Weights of a small mixture-of-experts language model, trained from scratch on English Wikipedia.
Size: 10 layers, width 96, vocabulary 8192, 9.21M parameters.
Experts: 16 experts in each of 10 layers, 224 squared ReLU neurons an expert, 1 pick a token.
Training: 475M tokens, 3627 steps.
Below are experts of layer 7 (counted from 0) of a mixture-of-experts language model. Rows are named router (the router's row for the expert) and show model dimensions 0-95. Each number is 128 + 24 x the weight over its row's rms, rounded and kept within 0 to 255. Numbers have three digits each.
After each expert's rows: a language model's description of what the expert responds to. This comes from a sample of Wikipedia text that the model never trained on.

# expert 4
router:133120094131155132139128082110144131148111102163140131123117125121095142170143126117151164150141162141146092098151137132135095108166094165091129140107119116146147122140104130113149104077115129152115134108133086101163145143140085082122115150102106120181111197107088149163149151135136140142
What it handles: Table header and label words after pipes (Category, Site, Best, Final, Top), ordinal endings like "th", digits in stat tables.

# expert 7
router:128106166116120124123115103113117181113101148152161130125150141096130086098123118094105123110123087117110155107118108156120099116118191147136133121135090152147140170113168143118156168138123162115153158181117119116132134093166182144142124132083112119115078113157124154132145148112135149121
What it handles: Years, months and day numbers in dates and birth spans, plus census phrasing, such as 2012, January, born, females age 18.

# expert 15
router:120142135117175130113138194154133155120134147156131127143176125142150115132124135106177129154138132081101121145094132133132167144110127088089123174118152125110138110129080130139105121124136192130109179101162139152130121129104174116134137096148143128171126082118125107088140097131133130136
What it handles: Short consonant-vowel syllables inside longer words, often after prefixes like dis-, res- or ad-, such as advice, dismissed, merchant, Coronavirus.

# expert 13
router:112108128123142109131102160175150105130151100082128124104112114138165105151113150117119135121117161154163124104124088118162153110134164119153131077158173130148117088113106065147122170165123120149133109123148107145092097104158113143122139123135136133092126161106102144101091125157150169108
What it handles: Capital letters, initials and punctuation inside abbreviations and table headers, such as M.A, E. Morr, ERA, NGS, GF; GA.

# expert 2
router:127106167116119125125117104115117178113101148150161130125152141095131087097122117093108123110123088117110155107118109154121098115118191148138135122135088151144140169113167143116157168140123164115153158180116117115134134094166181144142125131084113117118076113158124153133146148112133151120
What it handles: Determiners opening noun phrases such as his, this, their, another, own; also possessive "s" after apostrophes and some commas.

# expert 3
router:119143108130155115125137139140135099139103112166129135115093110131135163115112113103118145110102138170090077113139125139137091151153075123156142114084167118144124121160112092141130141122117095158117158071148114116096107141148077130106145150161147134128156120153094162073102128161128096115
What it handles: Common English first names and name-ending pieces, often after "by" or in cast and roster lists, such as John, Peter, Harry, Thomas.

# expert 11
router:127105171116114125127119102115118178114105145147161130126152141095133090093121116087107128112123087114115155104114109150127098112119189145145137123131087152143140166111166143114159168141122164113151157178117116113133137095170179144142127131086114113121073111156127151129148140112132152118
What it handles: Pieces of place, organization and foreign names and closing heading marks, such as Kazakh-stan, Malankara, United States, ==Plot==.

# expert 0
router:128104171117114126126119104109116179114104147149162131127150141093131090092121117089106126111125091113114154102117110153124097113118187145144136122128089151144139168112165144113159169141123160115154156181114117116136135097169180142143127131085117114119073111157130151134149142112130152117
What it handles: Mostly "the" and "a" after prepositions, plus was, is, been, has; also decimal digits in height tables (1.94 m).

# expert 8
router:152097093149109114151100116089122139113144130119136147122162112147148123136141132138125135123117107144182161119177132129143140131116171094185105138183150143147131162118100145112166152156140106119112126166148106142118077119133122115122120154084107141096120122126052138142120111130088091116
What it handles: Units and symbols after numbers (%, ft, km, lb, million, days), taxobox labels like Clade, closing parentheses and heading "=".